From a checkpoint of a small mixture-of-experts model trained on Wikipedia.
Size: 8 layers, 9.34M parameters.
Experts: 64 SwiGLU neurons an expert, a softmax router.
Training: a variant of SOAP for the experts, 238M tokens, 7615 steps.
Below are experts of layer 2 (counted from 0) of a mixture-of-experts language model. Rows are named router (the router's row for the expert) and show model dimensions 80-119. Each number is 128 + 24 x the weight over its row's rms, rounded and kept within 0 to 255.
Before each expert's rows: "mostly gets" lists some tokens that are sent to it at least half of the time. This comes from a sample of Wikipedia text that the model never trained on.

# expert 21
mostly gets: " Al", " al", " le", " As", " For", " After"
router [105 149 152 146 111 129 158 103 118 150 161 143 164 139 155 168  88  99 123 130 122  70 153 112  90 123 133  84  98 115 159 121 110 150 111 128  94 127 118 145]

# expert 14
mostly gets: " film", "%", " season", " United States", "% |", "}"
router [143 139 145 122  72 159 138 130 144 104  88  99 114 134  98  74 154 138 110 125 150 124 137 147 147 137 100 168  95 164 124 131 129 150 166 110 155 111 129 116]

# expert 12
mostly gets: "is", " his", "us", " an", " a", "irc"
router [134 130  94 131 125 124  87 142 130 132 130 115 160 139 120 115 145 155 127 126 133 121 183  99 115 170  92 131 142  69 108 139 137 129 112 136 152 102 122 156]

# expert 22
mostly gets: "als", "ment", "ed", "ress", "ction", "its"
router [103 126  99 144 134 162 145 139 107 149 173 140 112 115 169 132 117 108 137 119 142 184  96 175 169 145 114 119 130 114 116 134  76 161 161 144 144  75 116 115]

# expert 10
mostly gets: " L", " G", " N", " H", " S", " P"
router [113 128 176 139 156  65 110 115 102  93 131 121 149 151 153 130 107 102 114 137  96 115 148 105 129 118 150 110 142 106 120 147 132 115 139  85 130 154 136  96]

# expert 2
mostly gets: " was", " also", " not", " have", " later", " then"
router [126 124  98 122 154  92 191 167 141 162 145 152 120 111 143 111 103 103 189 119 147 145  73 140 161 139 121 133 122 111 123 125 173 146 111 146 161 135 186 142]

# expert 4
mostly gets: " a", " in the", " to the", " of the", " the", "'s"
router [129 132 154 108 149 149 105 149 113 193 120 102 104 158 112 133 153 112 151 154 143 163 121 121 145 111 104 158 115 157 128 127 115 125 152 147 170 135 176 112]

# expert 23
mostly gets: "|  |", "′", " (born ", "^{", " play", "- •"
router [116 116  75  69 110 100 125 129 145 139 123  79 114 159 115  89 152 149 115 102 134 148 141 135 134 121 150 132 124 115 129 132 124 112 114 146 132 155 131 116]

# expert 11
mostly gets: " m", " st", " l", " h", " t", " f"
router [132 117 132 135 172  79 111 117  78 123 139 155 162 147 102 114 129  91 133 116 146 170 111  82 163 123 129  89 146 133 124 111 143  90  97 112  91 132 130 112]

# expert 15
mostly gets: "ity", " film", "ations", "ment", "ics", "ters"
router [129 101 120 120 125 123 131 143 138 130 118 114  94 101 109 151 129 142 138  85 178 157 112 149 143 132 135 112 127 160  83  90 122 156 102 138 139  86 132 107]

# expert 19
mostly gets: ")", " was", " is", ", and", " that", "),"
router [174 185 139 125 128 123 126 149 135 132 167 115  50 151  94 117  99 140 153 129 113 108 120 133  99 146 128 134  89 166 171 112 128 157 113 109 125 156 139 137]

# expert 20
mostly gets: " b", " ch", "b", " sc", " h", "sp"
router [145 115 166 107 155 107 131 134  85 109 161 158 134 161 136 114  96 137 162 120 119 125 128 106 123 159 140  96 172 100 133 152 120  96 128 136  74 166 151 143]

# expert 9
mostly gets: " (", " in ", " in", " of the", " at", " in the"
router [139 116 115 117  85 162  90 145 140 131 113 104 158 146 175 138 154 151  77 133 184 107 124 147 131 130 131 149 116 130 109 167 113 105 103 108 142  84 143 125]

# expert 17
mostly gets: ".", ",", " and", "\"", ", and", "),"
router [142 146 134 155 125 135  96 149 122 156 142 140  91 167  91 157  96 107 110 119 109 129 122 130 119 111  83 132 143 143 136 142 144 105 144 158 110  94 148 119]

# expert 18
mostly gets: " \"", "\"", " film", "\" (", " In", " | \""
router [117 156 127 152 105 102  78 113 143  98  86 179 134  93  89 199 168 133 116 134 131 154 159 149  93 123 137  94 166 141 146  99 127 165  95  95 105 118 167 130]

# expert 6
mostly gets: "ke", " medal", "lect", "ack", "et", "ne"
router [132 124 136 122 114 121 161 111 136 108 144 182  97 107 123 161 114 132 108 121 137 154 134 152 126  95  98 183 111 114 135 129 154 141 118 107 113 138 112 175]

# expert 16
mostly gets: "ik", "ai", "ah", "ang", "ov", "ig"
router [130 112  98 129 128 132 113 119 153 103 130 136 166  93 170  79 153 151 153 117 122  61  96 108 136 111 124 165 124 110 101 105 127 148 146 158 135 170  74 150]

# expert 1
mostly gets: "ib", "ran", "ou", "od", "oun", "rib"
router [115 148 125  82 184 127 153 109 123 141 104  85 188 116 130 103 126 159 146 186 119 128 126 139 132  87 165 136 139  65 111  97 115 132 168 163 121 117 103 121]

# expert 5
mostly gets: " for the", " John", " Mar", " All", " National", " American"
router [136 146 100 162 114 170 149  76 177 120 117 138 121 112  89 163 141 109 123 153 136  97  98 113 126 127 106 122 151 118 118 139  97 100 105 140 166 141 104 112]

# expert 3
mostly gets: " species", "ata", " found", "ria", "ala", "ia"
router [111 109 159 152 116 172 170 105  99 103 141  95 137  99 118  79 106 125 125  99 128 101 137 137 126 174 161 113  99 137 154 133 114  91 112 115 122 184  97 136]

# expert 13
mostly gets: " G", " H", " D", " R", " N", " B"
router [116 124 124 151 151 127 124  97 162 105 111 133 127 110 179 127 147 141  94 171  76  87 130  94 102 121 141 109 146 102 130 126 123 102 116 124 124 127 117  91]